Weights of a small mixture-of-experts language model, trained from scratch on English Wikipedia.
Size: vocabulary 11438, 40.6M parameters.
Experts: 12 experts in each of 14 layers, 1 pick a token.
Training: a variant of SOAP for the experts, 9650 steps.
Below are experts of layer 3 (counted from 0) of a mixture-of-experts language model. Rows are named router (the router's row for the expert), gate (a neuron's input weights, with its number), up (a neuron's input weights, with its number) and show model dimensions 0-255. Each number is 128 + 32 x the weight over its row's rms, rounded and kept within 0 to 255. Numbers have three digits each.
After each expert's rows: a language model's description of what the expert responds to. This comes from a sample of Wikipedia text that the model never trained on.

# expert 0
router:105106123117127173201107100137160132096149109177174184095139077130159163129123098114103121133130098111066145114173130144133114075190130148187085214132145096098114127083125143117163076145141092110151165136112154181170169121116171123123090096114148123145138063111124106142156148169091167074139157133139160129132139105129147169202159127092077126121139117119138170134159097079092148143122082105115169177142066132096161161122102077104198089140082169179068072089124097127155101151183125143136112120135094159138178116117189155136137090113148062201138162159179055159176118119133118140143121153090152162130113172122119123124183144094167160127097088097141073089185176176145127126118133185111114095051160138144106130081145134073127163153147107150100145130148121160203129129120180
gate1:104157135162101109119060158085128066130162107224185177107136096137059121144062114120170067115130069159112171111125167183143118144126179147128101098148116133155202138176102120117119094083110101218158146085061131102141134117116156113177109138114101122151120113088138119105174088068103190110105116131198176129088117118157102159074151124125100151139125091086118132143141086132140072167131126141156123181103090230135157145089124091090168106161121156129085142102082157161113113073161100077131093096143097134164134097148126082141162120121068104156113136128106084128142114127218157170160153128136123166152137074162110139119159152128111118091118148135146122103121152096176093181143125150180125107097101092097119153181191084101122102135147135158156153069172101148125128118109126
up1:098134155143093116135080138075109098096138081207151189124139115139110127128068121095130066104105047147124184115109149191133116149111137167129085116124133122155206144171103163115073097096102107191156119072039160163144105131130123072187129102126093155160121097117125146105202094081091158097109142127190173124115132108132081181118185150108084147111105091130124106143121078104102089182121133132177109145090080255115166130093125090076118097149117163114091143095110150109128127094150090096139087103171095136111133107150119091141146088125087093164122100125137107125147128107184152160160131141131138149164125092174117139111186156125151106118118115153139110122114158126172119161163138153161103125072111084092117159172167079085132120133157135135153162076158080202107135083117152
Description: Coordinate and table headers. Hemisphere letters (N, S) after degree coordinates, wiki header markers (=, ==, |), plus function words like of, his, all.

# expert 3
router:117104146091151123127118102152136114174108161126122082176112153153084134153167115088130146138133137079142121158135106107136122040142114161106109078065104109099096147055150148111148096133109154152123132156155150121079158127108128154132132110072147131186124126163099197094106074156147166098146114081118103129134120174168216136156085180142115205134147195139145099124118114063099085135117092097183109160148144158181181184163130107109124117154075159125183129145159088072145134169152149144108104152071074050142100134085151082134116146126135144141111133090052165200108127118150138117119124174081134102152139101108131119114075127110141085075108128144068190187153091149156110161132173092151084094108082131145143086172124063072163114098143105056104134111120170086089139118143123
gate0:081168117082096082123105103120128125198119141162144161157136073119197116077143127172079142082097082137090129084177137108159157104112133127127127145136125160211132097061111121092145080162092136165094113121189110132131150182244157141107139097106125083088096085096122118086121145131107118100101067097156160162106116117159180143089055088174169140164155116086135159080131138180150070109117158099118147101123131111121154094122151120170114122119160132154105135125072165122084142112143151108068134082098169183137121141185165032155128113173153163120103190131104098139144115123125130156141178103103120093106169202139146136134119177137070103094113158102107123125112132181134150159142078114160120123151132148114118150110141125181098190105108117093194135109173107126047152147114152
up0:125142119135094185123135155143112111169101098121101139203147116176190058181147174108083143117136119162078094144101247136123119119096152144182177075105144126110119192156191112173092116116106068136144158157071111095199083108128114093122102142170087149110091145131137133204103120164123131131106151131092145134127142124084160149133071120076124168107131097097148142117108067216130133180119161067100123116161157065186144121153124138137132142175136081108163129104106081143145175144131102169139134146119122160102121102117090205136112153147159074120159126161120150118096106139116126142104151072154093144179097083153116088134158069120068115101108117116155087147082128135174081106096132153124129183142117106096109141057088168084178096112116164110158111069142109141133136121080146
Description: Word endings and spaces. Suffix pieces (str-ained, reg-ained), spaces and commas before years in dates, degree signs, and sports words like won, season.

# expert 1
router:173090171130168125141163130113142156090120146106091084155115128089061086129093058172173104199143139125188102112107126078104123138080119103045116087110101103147130099124143139101127127162088159108140116155128165106098091157137092115113139139138145149126153158138117141073092220095162103114145116149183124117153100146131095133130084124141100083142106120113091123128132133093119122173110136178092171112096100116108134103188163145104146111068107172116147201125136156053173102123106057168121099122116084115134152099148049092101157123175119107089118124118137167139082120153126213135075090096156142145088167101122138095147168180155094155084121175177131161159072076071104083162145124163115132112204060122112095099069049172088177133143135148158108117152124146156118122103106138
gate0:101172135133085132089110178130129109174131126158136103069154127139172116152178092140114109153121119151126146088092146102158122089108149122128075117195117124155097144124135100085156130141065108117093168142108074103137102120115138117153119121110175157157133157126238126146111102137069121192103144177196146098166058133089125158140171137145172098138172052082157111129170104176177093136163133109069100147133099019085105146151135170162146157127091111100146068133217151121139170107146129104131141125134132182128125119057042123142149085143120134169128125106118134152138120165113120167156158110138115119142175109190092118116130134145096121115118101086090101101152147192144176184149127098120099143166083089154096145095112108070081125134136112090105105063148136049177139158120174
up0:151096143191065144130100148072144125110115140126087089100111205057098153158153097197146093163076115115109136123092075112134098157135127169150117187176142123156142112089112125067118118185080134094098129155092124106167126127118081142236123163102168163123102213109181180086164134107076103133130098161184127057133112150111088112108129178119163089120074073166132119138106104136140148167110122111089160138106144081173086132140131175150126131116037133137139107135162115114172162133165135092176137144180118142129096088108098113117119122168145094123142154142102130134127142156135154119120134131128116146058124094181149108132114106147185147182129118166114124127149154169076205138120191093136180123169078152155138125107110124063089156145180103143088144097128134079185145116074145
Description: Copulas and connectives. Verbs of being (was, were, be, been), as in such as, of, including; also footage endings and digits.

# expert 6
router:123149132080134179143161098160142123111194059162149106120127132042125130139151185130117121075167156132074205113197125142150170127096204134180128102175125104110164176172091152146107143129153103086146141220143108150157136087152112180109169101104112132154183093117114111093125081168118188124126078054095137129042141103097080159124150086114055158100133172127129153144114131162193085105099090175142118098125129145127132165191094098132097140150135095137112114125138056136137107076153111064171156139134121126130098152088109071110132150117151119130122109085130116109175105082117093082121191109101098131077147205074134128158136150118173131140127146144149102138113180145161102087140141086126110183136066093126149150072140143132100123131117135104128191123154162134117132177115146
gate0:089102152101077184117164134183109095122129156130108125115147119143171081138134117106155131150141143178096146185083124122141184104168208081079095106114138139086119074110154122114155107124183132119084139163162149184113135070147113089074122096214110129135145091161094116081142124158156143102125106055123120128145103166156141108156093115111144173122153137137154144128150173105062128132185115071051123122138138035130202213062080149128099091175108118144162150148137086155130078117127122104112109151096091067175129099125126197085121108143065080132112135102139096120116118102106109143129146159158106109093161122135124128137075119102121127121081128145112165178185110136180089146099154170120159130154093038133148141107124104169146194125100126050127124166101103110177159134128131
up0:137084115182177075131100142089155133132100121159132131167106136118156143120155116106103111098114132117156098092170145133112121134092058212142159136147140125168131146132113123128117089148094076154130105067092085102096066226069125156128148158054113099114109148150146138147151135104118144100146137185133113148103119135138125141114178119131099120172087116112089108127135057119148144142098146091181106119154127207168043077213163152129135118094155134103107093117160150104104215099162147131126103106133152192063134173181127153153170080091200136145147110138123094101137135144142090127152117078096093163099074126163082119095198129151127108162161130100136105089087105124066197167136089112132080148109168191148124125111155167088122063098144167120144157106135140139070076144127140
Description: Name fragments after capitals. Word pieces following a capital start like St, L, B (St-ate, L-isted, Fairb-anks), in headers and sports tables.

# expert 9
router:132130089080104156127143115136146096095122123190112144149124082179098114134162170132097143092113139158166062156185125155144116085155163105158051149160139084164102134098125128131109103196134132063162098082108127136115168074176168129204076162130086143093119124076103089128179094164129136054085101146119120136149199097123161115121075149104160153144080091109147143112153191097136145106155077111100124131139065099178119120111084093200136173124086143186142144143161145105122092131174168129158149116138103139101159182102136149143129107085099099159109131119128120154162112158183125142103108168088178135110165140097157086116231107157136146152033115157139133132188139135142095100062155144084129108134172134136159172204129139106199101142137128122143076107128115140173103136118145
gate1:075147114129064118124129139135123123148148186186070197218171067065205111098138120099129125145103086154144183142137163153141156156089141102094165113158073109097132069125159149165158098106117086123114129149141077117160049098096042093101124153145140161119070142111152148159167147069132104088098165121130056134117121115085135166080192126161138103141142193127174118109164118140122165160177142145132156182154159185105151137144103101090195153157131110102108084113219098103150123123130097105120091157126114106130137123136197130149140139158085141155090093090144112138156104133154126191093131096137109124081133132214109131137110105145153109158082132103114141127126147187139146143126140134153155113144107144181114086096152093074141111155045117123094163122134166123143166159089152
up1:132158156119199085098068151132090115131113118072131104108114186140060105090127147182136109145176109055088107072117139129118127063115169132144140101110146166121139129111118090153154167119104127149134146144090118208137141161143186137124169142111133106166128137144106128158088069110192223182169101174122142138170073120137161147136030133114096142174144140079094173125082128145180104178120122147155145155120131035191154141100174116160132139153148107179146169157094099128068147122155123152137136147052144148143161121142147123145081151085166173126160066094139128088084115171126069137138132136167108114159121156102118120155137112109100101088129118132164109121147078046132096158099073130127116167086127069114101151104131101125205124101172131106192139132130156106135109087118124
Description: Infobox field starts. Word starts in infobox fields and list lines (Date of birth, Fate, Chairperson), plus foreign particles de, La, Al.

# expert 2
router:121135138141091133152192142113169158142135101135063201050131147157130154141113100133089108123136135125135121149120106183115159127132122189161133068128124062135120153115121124143128073130117061087145115134087132135188129083178180105152136154154119120098118165138096106191111067091091137138085186193128142142074171152124104129162150133107174122159183176068137126126076129091130089141113143135059107141103116155151109110105101152141072092167185116135126131125145143113138098159084116172079178158160134165134148121112102135119117063081178078138105187134125154152086109184073172151132112130159133181076091096103136130149147168112054127130119071017171127134132139201060129135150148082146186098177085148105129138128084161178142119131137124089127132114108088163145118111162112
gate1:119128140144141123117139073142107130068171195193163208138154118144166201111153077105150094160160106179165162179160098110134153049154159148130077199108105112101122136104153174155129097125089094120176126106210152137127083068169154116143102109118119109238121150157112103126130085117117056091200111101120124154136178138088134096084142131125131137130129101129144131129109121164142078111121117148096099150135098209088148167144130159135128137151123112068130164139157129146121139145129170121142221124116166133187120168156162141134131143100128130093151150103068088202158127110149170183131147028053138157153089144092151132071122116129100128122154110113119138093124140163116139153129097112082117154098125069139107188123118092119130115129134146154120113111129216160114138111108109
up1:124121134105195101150154066135115135117114139125057184111130141080108159144143060166130121161146141124154152143126115152114123142156133145148114143092117068100079103086203187145100104120109098130168114118169178169104145117202170109142096133141175117208128131137162099126096088128136082097179181062131137130163205172133127137023113091112152112108187111112137121128077167164146150132143105156129138145109096175125131146116137181118097097154105072149099164156133161169140140177089155204189223084103119075119116078147175092124100080090141136141136199098114099109097129153154190123091114069087145169147154146125121110110133144091090130154151119074161112135105133206114156133162167139102167134175104175136148172123134141110137106127140107119107097084107150147161088136099117
Description: Digits in dates. Digits inside years, dates and scores, such as 2|0|15, 1|0 September, table numbers; also word pieces after d (densely, dared).

# expert 7
router:145162131180144140131167142124104143083109125084137142097161111145115151166087111102089090102167111097083093125161088110123104135084118146091175144107136174113099140145112135109143118086138101109142077115108160119135138161147174136220113196089117159096157146133123138156118154118166164120145141153108130129143138132109151105144108148209082097151181153153084061131138147139082189082144111134062122140081103170109183135113175132096182143115234156172127132105104159146147088105113182160121227103101119113184097049130211123144091082144149194134152164167068132175145115110118161098118139144151160095130111058084168123144116118094096164098156126105115103176101146080123157087147106128118140073147191194168102125164116111113133133126147113178061133113075094136098107126158145
gate0:146151101113138111097124162113115087136200157187093152194160105112117085120145133079107155123116146149120142154131138120156164089049129146126143168102055162144180084134146070165154145155179125176122158081092146133118147066154135121105114151132073121136118157130160125150142173109169106131125081134129154161095104094120139133164130167096129170159162210139145133110136101142160156104115139092126094140168109144218160190199098106137126159152098094093137115089149095165111129128092108064143147142174121150100202138154138119198123095149111109124095123176150136106172095131056117160137180108173085114160117122157143155096162082166082097107090141115141092080159162063168109109141098197174161137091178071146078165163178101144140147130108135062119134093163122098087172102080089
up0:106100103104113078085097125128075101071126155107125124140114137157104086120120095110139153167137096123108124114141138123141163092045134082173187061176145101085119115087115132094124141203125102118092142101070180166156109140131147108114144111069106084101115131134120109158104094167073131107146121111134098135123131123131124150107081097163151071133078101097111121116137138113135105145144166180169130148123102167109094191076116103171162121123132153187133139071104106091116108076057136098129142168086139101103090035074192093157154084145102155116113120119171042139117113186171134164073163148035135141090100169139090142109119128157177124101131127086130122131048137083162114129081106132134095105112014153153095123109176143164185135163114140084156120115143129159145145131149150
Description: Mid-word pieces, organizations. Inner word pieces (Dec-ade, gen-era, FI-BA) and organization words like Association, Division, Foundation, York, Carolina.

# expert 10
router:165102155130157138143132119072102166148082131084157107127084137198185153137145126145099066152093132089093114140097101143091078189117109124139146130120168176129085149155145163046097148117124186119152104081112168083132106171143186123120168146075153119120152171175162135138163130171155111142182146130118141098185117161171147129104123157093117173064143120187095086142112147075142210147100101120141176058094101070115116092101107133087103134112091131118145158167145168121162118155112170178146083082163101133042121177142146107075132141076124136199154116157158169105109160151162109103108112143152186069154137169116145144143101170079123181146176131155141096173102083104098145114176094162072106122142112130105116106159112140131134105149159156158102116104069148201131110075153141
gate1:128116131144050137091153162169157086114116120146067144170182162106106095105084173173184144149118088183093105110159116107154130113097099116134184146126102125069156072102144095166196075114150134101105132163160090108163077101113086090108116132183124126076083110093072139044086167113093171131087121079124115161087128098111123112158156128181161087186072175126176172127168126149082149159131138140139123167178177125162121101099112118133124144127144086159095076118141083161089136096179172107121172177136107124138125125157172140115144155178063122127110148081086175109135087100088192127161168117148092151129121074124079145113145044179100095131112075116132141088140169078155096118106121131135144085099111104170111135116129106141085155107097102135148117174105101140111176134135062
up1:119159086083177112108155092074159138102116158102159142127100085082118138111157111125096162087144159052166158141120134152122150112161146133133121140098114146206097122156181143131141083156110102078124124189140102144084180090148095153177099126086098123216116099092145113132093103119157077125134169225165137159132066130157125143102143123123078200132185122077106110097130140056153116082167154121133069156099028188185186129169143198118170169130115183101160099143106158116131123116170061132145137138129181158152074129109157123148102129116177151137137094169143075142117112125152094132125097093121122086160130129133151141134079146092157121106129139107130133121123144134109198135141126163119130134114166152113130137079149122076098070104129109041116089156151134166162086127098190
Description: Word-initial pieces after space. Spaces and first pieces of words after of/in/and (acc-uses, comp, re), the, and coordinate-separator bytes.

# expert 8
router:153122166138138138130105104094094124089118124140164111110129159079115138163103097190145127097138109190170204135158134119122113132150100157171161148035158121141113168177131111103116119182132168093117106087091103111123106156122092151207119101138160102147130094143242129154115159093131128161163156192133151121145165092146097130123178154140133131157088170141158143115138093142175154121119175159190137134148107150172119065159161115126120150095080185128070102158084184135143114133162084172164118200100148089112067157159154175155118160170075131100130100133156152110110120167119188116095111151082119156180162108180135086119177186154174135157120149185163118090109104108148179136144138140115146170101160125166108145182091064134113098156146058148105114108114070111163062128096154
gate1:151135143121107161087110154192145088111140088136136134156153108095146112134113104084172105162105167169086151152113147109163161074133144078066149106135145166134124081111129142144133136069133111136069160055105082104146119109134140108122116094158138116098148130141096188112136194115105148060075075149161109095121111082126117100101209125175151182166161141159131142155120094152042107154152124166125098144141157081188138144112120163204125153173168091103114134101159085124130117138176162134131147142098085094143121111188145135121132134193091049148135119066120131114158111068100127138125133099157110072105099073175109109169098100118120051128090127124129114047172130149096092166115097173106160069112138113130102157077102086160138136133132145068194150111086109087179187130126079
up1:088160119125084140119103144121130133168121145131101158128156116169158124130101162101113165094126080126167146129141212120141153179062133127147107116079075108148130172207129145073151136139110145140127107164112139164139135107066131135106110203041089118143116091101100092145077026149140075165116122166127089191119163184084150129160071121135101104103149108019121095083111135162160141125142111097041154121140104105036173133107140110112164192113135121184158082091104135131109157122068146139111096123125143201143102112076100061146166107088170196140092108150179149120111123197150126132141112114084143152116172180173128133128158180194109133118120132103134118168122164125153140131157155105167180133129094089126130143127152130104117108124128174110101131133168140122114147153116137
Description: Foreign name pieces, table digits. Pieces after M in foreign names (M-omot-aro, M-ing-us), digits starting table cells, and sentence openers It, They.

# expert 5
router:146128158187107034127159157133097123135168132087107115114103073091136110096116097165137143141137143133215124169145185050120156115141091103128112078166094124153147139091130112133122180122124120185148095151096126125092154145071106158100149082244117135175108160088083105122155091099145107162115137076142112108110144140051109169172084129126113115165126117128161104151101131221086103120138171133155156138127182156155086179131146180141153189115155093081117180117102153065104107174057106105116090131107123072164134078109139179108134163137140167072105084119160111169077115110151104131116100104126107144107160077148119101135111134114137099069127148062122174161104124105151152114145174096111174127139150123090118109040134103127110093120110096092129133177121155071105121106136081
gate1:116115128118179082111120169109174140167091125120150127138115109134133124118123124097119159176184106171159156143116125149129140151153153123143131132207162060107112177038133147083169164208101122153106144140145121045173115091090084123142137091105140150176167186080118118185094103134054162149144189147127103130133160101101140110107118117115131124131110184113150153124160116168115156089116164103160140104146171064186147137183135126172190147091115100069146107152158163207119125118132153159121131182134148136194150124116126122108106127137103111167143160132114116137115123134184111083115125166118083124160106145166076120098109139123097155144107033076132128137111143109117135205134181118148051103112154095090156116106081098082082093150153117080143115206123213147171146170150091
up1:109138122087130120120115164119143139171070144136120133116110116130117116101139124087127165169157108187158174168115127133123123166169150122147086122221157039099083143064114148112159173196140106120103149162117099055157105087132134122154125065101175150176152165080128095151080104143062146149131192131141088126132122085135120124116145105128125158110109160118161150113140130170087148094105145087155150116170200106139145143184110140179178121104148122070130104141156182198120113103125159144127156195146138141174132156122126118131106094151089116191146159115118104124123118118175116068114154153130107109162114143157082133104116148097112163148152032076128151130134172100121139203132182142130038106097181092074145116127097074101069118121171102069127136197142169161144155181172119
Description: Clause boundaries. Commas, line breaks, dashes and colons at clause ends, and subordinators like while, although, since, if, as soon as.

# expert 4
router:166132108166124198157159116092111157108119150131127130074130148106085161171047125110175107097162156060142142142109042117091120121166166119125146135107146118127106136156091154092106060144165106100110106124061172101101203123123100137130166149121154162076136118129089168117131157189082115203123082110140173156171148132138148147135166127111116071122098099170124078151122168089116138138110112152201150114102077142161120110072134134137141136128114162158118167140133131109151104121063082135095133141090116091192180048104131154128095183203114155136151180116085109152134116083119180172128143131155176119091172090082187160159060112116159146154174107155093169166162092139134106152111154080112062105176127174111137124199115095162117132133164098139163112102087125160106138091153121
gate0:144167121177162081112125175160140132130170185116140150129123069130237117096161097109094095144141090143088143083169118188145154113072194132109151171108108147171103088127171104130147120117129081127111129150231116199099099173108123054159114171131117135114130151148073122131114124153154170127125137168124123157160139144091082101076116124143135140167067137136132142083161124155133154123157154159143165187127112094099141126169082133123185144156133078084138184159152114132134164098129107123080128134135155117189149067095125113149133175144176115064135071124166133113079116086100066172151132082096078182155130109177112129134101095143131103094110034106139143111162180143166085206143147184148115112136109111117106145121101119168148084079093115094151167187128113096125097113138138
up0:100117092122055159129146119132166104138105060128102128147157123122048120149124163146190142145071157129134074178103157120126128128186101128137084070113114129071141145100119138151140150125086176121080159130082092081152151065131150188147128114136133065187093124105185102111134126105119081101119116074131096087071131119180132143187126128153133037168144119109139146161125118101102167074118132053139081143168130150136155166098189104131102124108142195166144044081172115123101111138112159188166150164126128187079141149197121119092112142096138150148082186119145123144195121174146156108121127179147142121097129150108105081130158111137126120137117211128117130119147134107156134036087136103133118166131148175140127110129174152063084162157141137157140109093154117152165154167081122
Description: Periods and taxonomy. Sentence-ending periods and abbreviation dots (lit., Mt., No.), closing )." marks, and Genus labels in species infoboxes.

# expert 11
router:172101160130149144148134122071087168132083134080157106129083133204182150147136125141087072159093137085087105161105099147093080187135100125128144136105178172126095157156140153070087144105129191129160091077116163079110113169149182133119170148078162118128159177178167147141159122171140107138188150139120139102195116163177143135101129156095106166072154130174086076146130143071148200153107121129144181067072117071105115097095107127102112130124100123114142165178130168128160144146126168179140096092168098127034131170137156106087123136073135126202143113151158156106120186153169110096119116139144182089142133166116139139144096165090117183146168130160139092188103070100096152114176089151096114127143112135108118116165119131133129105157173151153097108115073160189136109083152148
gate0:137172085112115076116162133128163120090108147171072163142169138095081143086141138090126142095138094149127088121150124122152167103068136128126131152093072168189117116162113100132142074100111086182136151155083139134109123094104112095111074138124097129085068116077162100124109177081114147125095122125145121154112167104103156130147123119196136110159078138099159143093144098159099077108149135108122088120148089184146123165140113148107156143195173143161127186076144101129116125093108108091100174171125137178168167096151148123187122121167099118083094112072089113140131085139100138140148193051077119153092126100101131178088138098181082088077094170115134143089194153126158147124167107179169143060095178112159084167127098125088100199098100093122170211176156121102089155181140100
up0:171139129165108100148187147077156130153082106103011142149141147046104179118160105046120128112074178097125058098101137060102122070119091170151156145106150171126085148170108138075085119105098129144158100129038155112105086120144091106138131113128166172107127136128223118179102159092124130165136146085158137090113204107156147135137080136175150117133115165135130102108157113154155097094123115094135135054111080115137131174133128158117117147129131136144145190120173121141146069129080122059116124148166131163130175133113144053099144122122103155122108168062138147139140137116150155130100138092111138159099148151120149136139154168136132124094123182127161118134158138168148184082152097131129094060124177130130133155118141106179136242120144131120141153150147086152127102182149098
Description: Name initials after pipes. Table pipes and initial capital pieces of names (Ah-luwalia, K, M, R), plus the and first before nouns.